Below are experts of layer 10 (counted from 0) of a mixture-of-experts language model. Rows are named router (the router's row for the expert) and show model dimensions 0-127. Each number is 128 + 32 x the weight over its row's rms, rounded and kept within 0 to 255.
After each expert's rows: a language model's description of what the expert responds to. This comes from a sample of Wikipedia text that the model never trained on.

# expert 36
router [159 132 121 123 171 105 105  92 155 142 103 185 168  65 157 146 158  82  87 108 120 132  34 149 101 111 160 127 108 182 118 137 117 123  94  74 152 148 126 146 141 175 122  79 133 134 137 212 171  93 152  90 189 145 131 120 147 146 125 126  82  90 189 143  82  84 147 183 127 115  90 132  84 113 140 137  96 138 131 112 135 123  81 139 127 140  99 162 132 141 155 129  73 128 134 152 122 147 111 134 178 152 154 188 135  62 123 117  95 141 157  64 144 149 109 156 102 145 148 127 168  97  69  78 199 129 140 127]
It responds to: Capitalized words inside song, album and work titles, like You, Love, Never, Girl, Night, mostly in music discographies.

# expert 21
router [122 149 128 177 140 114   3  66  83 178  43 131 116 164 100 102  71 142  78  74 104 153 110 145  63 127 115 166 133 138 151 157 107 164 129 136 170 111 145 126 106 116 131 138 101 143  99 181 150 150 114 115 169 162 126  89 176  98 139 111 128 110  68 108 156 147 121 142 115 135 111 121 116 168 144 138 128 156  79 102 181 134 107 113 154 161 183  94  92  49 137 140 119 141 101 148 107 148 171 113  56 144 167 119 132 123 176 137  91  85 167 150  41 152 218  65 164 138 174 156 135 129  55  97 169 105 103 143]
It responds to: Words and word pieces inside French, Spanish, Portuguese or German titles and names, such as de, la, des-tin, sein.

# expert 23
router [ 83  48 136 149 111  90 151 152 107 140 157 143 107 100  99 142 204 149 100  86 125 127 156  52 171 147 127  92 196 164 139 166 156 154 139 101 120 139  63 110 148 105 122 116 140 170 173 191 120 116  84 178  86 140 150 144  89  81 139 158  87 122 194 137  53 155 108  91 141  61  93  63 112  94  92 118  39 179 132  95 110 207 149 163 152 176 137 191  78 182 105 153 128 130 125 135 127 122  78 133 151 123 138  98 169 118  80 120 150 129 126 102 104 150 123 110  90 137  78 100 145 165 186  97 131 173  69 110]
It responds to: Opening == and === of section headings such as ==Legacy==, table divider rows, and referring words like which, such, these, each, both.

# expert 5
router [ 93 136 144 103 175 168 110 154 111  90  81 162 122  97 120 132 157 178 153 124 144 131 170 133 121 144 179  81 132 128 184 136 141 172  69 103 163 128 144 125 105 139 125 160  97 130  60  79 118 112  65 141  96 132 143 181 113 192 154 152 112 121 116 136 125 123 151 148 116 106 155 148 163 176 131 153 151 134 122  56  92  87 140 125 145 143 104 117 128 202  91 196 159 117 162 133 136  99  44 109 160  86 146 119 114  87 128 141 110  59 152 120 135 106 142 110 157 125  94 143 196 100 173 100 143 128 116  98]
It responds to: Prepositions and determiners completing a verb or phrase, such as writes about, aggravated by, despite the, signs of.

# expert 41
router [123  99 139 135 197 151 113 135 142 116 106 145 127 152 201 150 102 166 126 139  62 116  96 181  31  85 118 126  97 105  57 100 148 145 147 157 138  83 127 118 135 148 111  92 158 150 111 156 183 128 105 132 111 126  82  97 170 102  92 148 185 130 119  88 173  79 157 113  83 140 135 106 143  95 109 117  92  98  88 121 141 134  88 109  91 150 102 142 132 127 114  84  52 139 106 164 150 109 125 162 168 141 107 133  93 125  91 172  76 107  95  82 135 112  74 150 182 152  91 139  55 102  92 148  92 122 164 155]
It responds to: Table row pipes and career-description words such as was, as, elected, appointed, Deputy in biographies of officeholders.

# expert 42
router [145 168 155 156 120 118 167 134 139 137 162 147 165  89 125 128 199 157 136 127 136 195  94  96 144 157  98 116 120 118 104 147 125  84 132  93 108 150 106 153 167 136 153 175 117  53 121  96  46  42 195 147 116 110  93 124 110  69  86 109 117 147 100 154 171 143 124  99 100 178  85 116 174 129 112 135 154 112 144 150 162 146 199  85  98 104 149 123 140 155  71 142 183 124 132 107 144 110 109 120 144 136 137 128 154 186 141  86 161 130 157  96 120 126 150 145 165 160 137 142 120  68 182 141 164 180 146 172]
It responds to: The word by naming an author, composer or commander, plus punctuation and name parts in credit lists, such as music by.

# expert 35
router [104 121 104 158 130 179  35 169 101 125 175 133 154 221 140 153 163 182  84 133  95  94 146 151 150 121 129 124 124  91 134 150 125 142  69 167 135 152 153 139  95 114 104 116 110 122 107 119 110 118 119 145 105 138 165 196 224 168 102 125  99 111 155 131  67 178  95 127 130  90  99 148 146 129 190 137 141 133 115  90  80 132 121 132  88 111 148 114 191 124  22 147 196 158 213 109 131 130 185 161 128 132  92 145 120  79 142 144 127 132 167 141 137 148 135 106 144  84 163 156 134 108 100 159 114 155 122 113]
It responds to: Indefinite articles "a"/"an" and forms of "be" (was, is, were, been) after a subject, e.g. "is an American", "was discontinued".

# expert 28
router [143 124  85  85 170 143  83 143 143 114 149  89 148  99 141 106 115  89 149 143 129 148 185 121 119  85 120  98 154  87 136 125 147 138 124 159 210  89 116 159 101  83 105 128 105 175 137 209 127 144 113 107  87 164 143  87 186 137 160 142 165 199 144 124  99 168  88  60 156 121 112  58 171 188 136 130 157 117 144 110  81  73 119 105 119 131  98 148 137 151  72  82  92 114 165 137  84 139 133 141 176 112 160 203 101  55 166 150 127 119 117 135 126 120  82 161 105 120 112 163 150 130 125 108 100 120 132  63]
It responds to: Middle or final word pieces of non-English personal and place names, such as Tziortzis, Ayano, Sadat, Meppen.

# expert 4
router [127  76  92 175 174 151 132 124 146 138  75  60  90  97 127 129 154 138 130 109 145  86 145 109  77 147 120 135 138 182 155  65 109 106 111 126 126 111 158 114  43 141  90 118 144 181 153 113 154 133  71  88 159  68 152  78 164 139 171 143 163 136 144 109 142 135  69 199 114 114 135 196 128 158 171 126  82 141 147 127 132 168  86 162 105 126 164  75 126 131  67 138 140 116 147 112 124 111 118 160  47 148 148 144 101 130 174 163 136 117 117 205 138 111  95 191 105 105 131 137 219 135 110  66 210 193 171 153]
It responds to: Pipe separators inside wiki tables of sports rosters, results and stats, plus semicolons, dashes and reporting verbs like stated, said.

# expert 43
router [106 150 157 126 161  91 142  97 137 191  89 112 115 109 145 140 118 119  66 127 151  98 102  70 151 156  94 170  89 140  86  80 150 103 120 126 141 151 112 143  94 107 155 169 100 147  98  85 158 154  75 105 119 151 147 108 188 110 182 129 146 135 195  85 143 100 123 124 125 149 104 150 119 174 117 127 145  81  87 145 116  95 165 135 133 167 120 167 106 169 209 113 143 115  58  97 140 165 167 180  93 146 135  58 165 144 181  89 109 131 133  95 154 128 151  75 115 168 147 136  82 100 163  83 146 140 125  70]
It responds to: Auxiliaries, modals, "not" and "that" following a subject pronoun in narrative clauses, e.g. had led, would be, can never, has.

# expert 8
router [151 165 129 139  93  84 108 119 107 116 209  95  91 149  72 120 129  54 140 154 102 120 211 171 146 104 144 132 125 161  70 140 111 155  96 106  65 123  89  80 169 126  93  99 139 122 105 152 148 156 114 115 145 162  86 116 214 100  74 114 146  77 108 121 124  95 154 153 137 167 117 126 111 118 126 121 160 148 109 113 169 146 156  79 166 124 152 147 154 119 122 145 106 137 133  91 144 111 169 130 135 187 120 173 103 106  91 116  86 133 115 166 121 148  92 139 138  78  99 119 114 183 133 138 125  83 213 135]
It responds to: Verbs and adverbial particles in running prose, especially out, up, down, off, along, on after a verb or noun: moved, dismiss, extend.

# expert 39
router [127 122 121  96 194 161 144 155 167 166 136 133  92  77 131 107  89 128 185 167 132  84 129 112 105 130  89  95 109  99  64 162 133  94 185 129 149  95 174 169  75 118 149  81 201 151  61  78 109 161 165  96 156 168  96 168 162 138 136 165 134  96 141  97 115 108 148 105 184  78  76  96 122  80 155 139 176  90 169 133 131 101 134  80 121 135 107 230 110  97 110 117 151 154 120 172  65 109 160 104 114 185 136 128 118 148 112  85 150 126 102  89 106 121 164 115 129 106  78 110 123 131 131  72 103 104  73 109]
It responds to: Infobox and table field names and column headers, usually after "- " or "|" and before a colon, e.g. Location, Votes, Kingdom, Record.

# expert 6
router [ 87 120 156  95 192 136 123  91 129 153  84 101 101 112  84 115 137 173 123 169 114 129  67 159 122 123 159 159 125 103 120 137 130 130 164  95 115 128 136 113  99 103  62  62 153 117 120 128 147 115 184 130  61 149 157 100 156 146 161 205 113 175 112  86 134  55  73 187 143 161 108 143  95 109 154 137 127 175  85 112 155  36  85 159 106 121  91 120  76 100 134  99 172 134 147 118 114 107 161 163  91 108 114 146 144 140  98  72 130 181  57 112 122 131  91 119 127 173 115  90 154 153 174  94  74 169 142 149]
It responds to: Adjectives and name starts that begin an organisation or team name, mostly nationalities, such as French, American, National, New, Red.

# expert 31
router [ 97 135 159 120 133 107 121 102 131 114 137 178 128 101 169  92  91  88 156 161 109 170 134 137 108 134 124 141 118 103 128 126 114 110 108 100 168  98  54 136 170 123 110  97 104 112 184  82 140  86 159 101 156  91 176 113 152 194 156 162 146 139  98 174 102 133  97 102 143  97  98 214 133 101  91 130  90 143 111 189 158 123 157 113 148 160  90 152 130 126 169 103  72 153 154 115 111 106 130 156  66  90 177 183 114  61  13 166 136 123 130 142  25 114 125 128  80 105  67 126 168 169 118 102 162 128 135 165]
It responds to: "of" linking nouns in names and phrases like Department of Housing and List of, plus "for", "among", and some sentence-final periods.

# expert 25
router [141 163  68 115 140  95 135 140 125 139 108  95 162 144 147 132  90 163 124 110 162 116 133 125 147  72 158  95 188  63 138 162 140 151 188 103 118  99 146 169 111 152 175 179  97 165 111 154 121 123  91  90 160 116 141 132 127 122  74  58 141   4 165 145  71 105 176 157 101 144 118 128 173 107  92  93 148 142 121 153 162 162 171 103 143  76  84 162 148 184 143  86 156 116 152 162  93 159 107 118  97 112  74  90  38 138 109 116 109 123 188 142 159 147 157 110  69 113 158 130  87 145 112 167 198 119 148 116]
It responds to: Bullet dashes opening infobox or list lines, table pipes and numbered markers, such as - Full name:, - Country:, 2., See.

# expert 30
router [ 99  90 130 118 127  78 157 162 130 106 117 118 150 199 133  92 108 170 151 126 162 144 118 119  59  93 107 121  92 146 144 172 141 117 102 128 111 115  99  86 174 131 150  54  79  94 145 115 168 173  93  68 158 156 168 124 119  86 168 112 162 193 103 141 153 114  86 162 137 160  85  83 108 124 107 132 105  82 144  66 134 120 139 142  74 129 145 117 101  98 122 142 112 127 147 131  84 113  32 130  86 137  86 133 110  80 144 144 106 204 159 159 139 119 129 115 112 147 136 108 156 125 103  60  74 162 144 121]
It responds to: Adjectives and number words after a or the, such as first, new, large, successful, major, three, several.

# expert 7
router [101 164 120 147 189 130 123 130  83 124 158  42 109  61 110 135 118  65 107  77 126 123 173 112  75 102 147  85 162  78 136 148 146 102 149 177 131 135 131 102 140 163 146 117 101 104 115  77 207 126  48 141  98 123 147 168 109 189 141 127 166 103 115 167 108 143 140 180 147 100 120  98  63 115 182 124  63  88 140  72 149  94 126  80  67 157 174  90 172 132 106  61  83 121 105 100 137 130 104  86 114 121 120 107  99  84 118 113 148 158 168 101 139 131 126 131 105  82 143 110 156  89 113 176 121  94 164 161]
It responds to: Subject and possessive pronouns and relative "who", often opening a sentence before a verb in biographies, e.g. He was, his career, who used.

# expert 13
router [171 114 174  69 174 173 116 139 163 100 119 106 184  80 157 148 137 158 122 117 138 159 146 115 128  98  99 172 128  56 172 179 142 127 120 144  95  95 133 145 115 118 111 133 122 129 155 120 146 168 149 118 174  99 119 136 155  77 112 135 118 168 122  99  78 125 165  77 107 106 118 129 102 114 218 133 185 139  74 116 117 106 102  97  46 142  56 155 134  95 121  99 149  99 247 128 210 126 102  65 138  65 147  83 181 134 152 158 177 158 165 135  78  99 110 199 169 162 152 142 147 128 127 113 106 128 148 104]
It responds to: The word to and other directional prepositions after motion or purpose verbs, such as went to, converted to, from 1837 to, onto.

# expert 33
router [225 132 132  84 171 136 173 136  98 117 131 171  88 122 119  76 161  79 152 184 135 125 114 163 124 162 117 133 121  74  82 121 131 116 138 194 140 125 123 164 139 130 143 133 151 147 136 191 167 154 103 199 110  77 138 101 135 132 140 107  79 137 145 120 133 139 125  88 110 135 126 157 130  94 151 116  74  69 138 170 142 143 171 156 113 142 184 101 159 132 107  88 117 131 153 101 132 128 185 129 168 181  89 146 115 101 142  93  86  97 164 110 128 102 155 171 125 158 155 154 121 134 124  97 123 173 187  93]
It responds to: Commas after introductory phrases, line breaks, and clause connectives, such as However, where, although, while, Unlike Sitges,.

# expert 46
router [145 134 174 110 156 133 189 159  97 155 164  92  93 132  72 128  90 123 115 115 140 183  90 131 148  69 162 156 159  85 133 130  56 169  95 148 115 127 165 131  94 145 105 119 117 110  37 113 134 133 144 137 149 108  89 157 130 130 137 163  92 159 151 101 132 130 171  75 166 125 141 163 176 137 128 121 175 161 150 153 138 122  89  92  81 222  89 120  95  84 126 148 119 113 108 121 141 102  91 179 135 152  89  77 160 132 173 182  74 145 161 194 116 166 139 129  90  95 101 155  84 141 129 150 127 160 118  96]
It responds to: The, a, at and of before institutions or events in biographies, such as taught at the, plus table pipes before titles.

# expert 0
router [121 138 143 127  67 161 121 139 138 162 126 132  94 119 102  81 116 133  78 105 120 112  93 131 106 106 112 105 121 109 162 176 121 163 161 178 166 161 152 108 171 117 124 141 126 159 168 102 149 126 255  97 138  76 184 111 156 135 116 154 145 139 105  97 134 172 158 170 158  98  82  98 104 134 141 132 197 134 152 119 103 117 135  95 177 111 149  79  97 127 100 141  68 137 123 133 159 151 115 115  82 189 127 125 130 127 148 150 147 112  58 171  99 157 114 125 160  48 112  99 122 178 128  73   6 110  66 109]
It responds to: Commas (and ), or ", combos) ending a noun phrase or name, before appositives or clauses: Lisbon, Rockford, Astronaut, 2000),.

# expert 47
router [114  83 137 152 130 101 114 143  88  95 119  76 170 115 180 135 163 153 166 103 159  85 101 127 157 129 165 185 130  72 136 136  55 146 128 159  85 189 172 111 142 113 135 141 130 155 135 152  66  68  68 160 100 140 141 135 162 115 181 101 106 170 128 171  70 113  91  66 141 149 216 159 139 134 137 130 166 107 159 147 110 178 120 113 165 132 183 100 108 166 124 147 139 149 103 108  32 118 109 122 189 195  69 134  80  97 154  90 190  65  58 155  79  95 173 145 148 124 122 103 139 169 154  96  81 123  87 137]
It responds to: Numeric pieces inside statistics and results tables: decimal points, percentages, score fragments like 6–3 or 1–0, zeros and blank cells.

# expert 2
router [120 133 135 158 147 178 131 109  51 117 118 106 146 108 121 130  74  91 144 132 128 134 153  88 159 160 115 133 125 152 219  70 205 100 148  57 160 150 140 125 167 113 130  86  95 106 155 149 141 115 137 126  91 104 121 104 106 148 111 108 123  77 108  91 134 147  97 102 168 101  92 151 152 147  93 130 170 112 186  47 102  78 129 140 106 112 128  72 113  97 173 158 105 143  87  80 163 187 128  63 191 102 189 203 187 162 139 149  70 137 103 164 202 182 109 106 165 136 151 103  84 138 146 129 152 119 109 104]
It responds to: Colons after infobox field names and pipes between table header cells, such as CAS Number:, Language:, Candidate |.

# expert 15
router [115 102 132 119  97  96 128 109 101  65  73 101 161 108  95 184 152  72 145 173 144 105 132 148 128  93 147  96 161 149 178 105  99  99  64 133  50 156 142 180 106 115 184 157 190 157 116 110 107 147 127 136  77 184 122 170 160 141  85  89  73 114  86  80 133 196 111  92  91 112 129 104 116 121  89  99 158 125 125 134  85 175 115 181 169 126 136 153 112 117 157 153  85 110 109 134  94  93 152 139 123  76 139 124 144 153 144 145  92 129 127 169 103 152 146  92 120 121 160 105 123  98  69 152 111 114 149 114]
It responds to: Month names in dates, "born"/"aged", Cyrillic, Greek, Arabic and Chinese characters inside words, and coordinate or area units like ′, sq mi.

# expert 16
router [139 161 127 116 109 160  95  92  87 106 139 165 164 175 146 117 115 149 169 141  75 123 144 143 152 211  98  92 138  98 120 142 162 113 124 101 121 130  93 148 129 119 114 212 131  88 135 131 117 178 136 104 177 137 129  84 161 115 142 129  75 145 193  62 167 142 150 142 130 122 140  90 146 170 137 137  61 112 178 141 144 123  84 109 102 165  80 131 178 136 126 133 106 134 116 137 180 152 102 102 102 194 110  95 111 114 132 111 126 159 123 104 117 152 137 126 133  93 153 122 166 112 138 167 178 155 115 165]
It responds to: Articles and possessives after in, of, during preceding time phrases (in the 1980s, their final, the mid), plus plural s endings.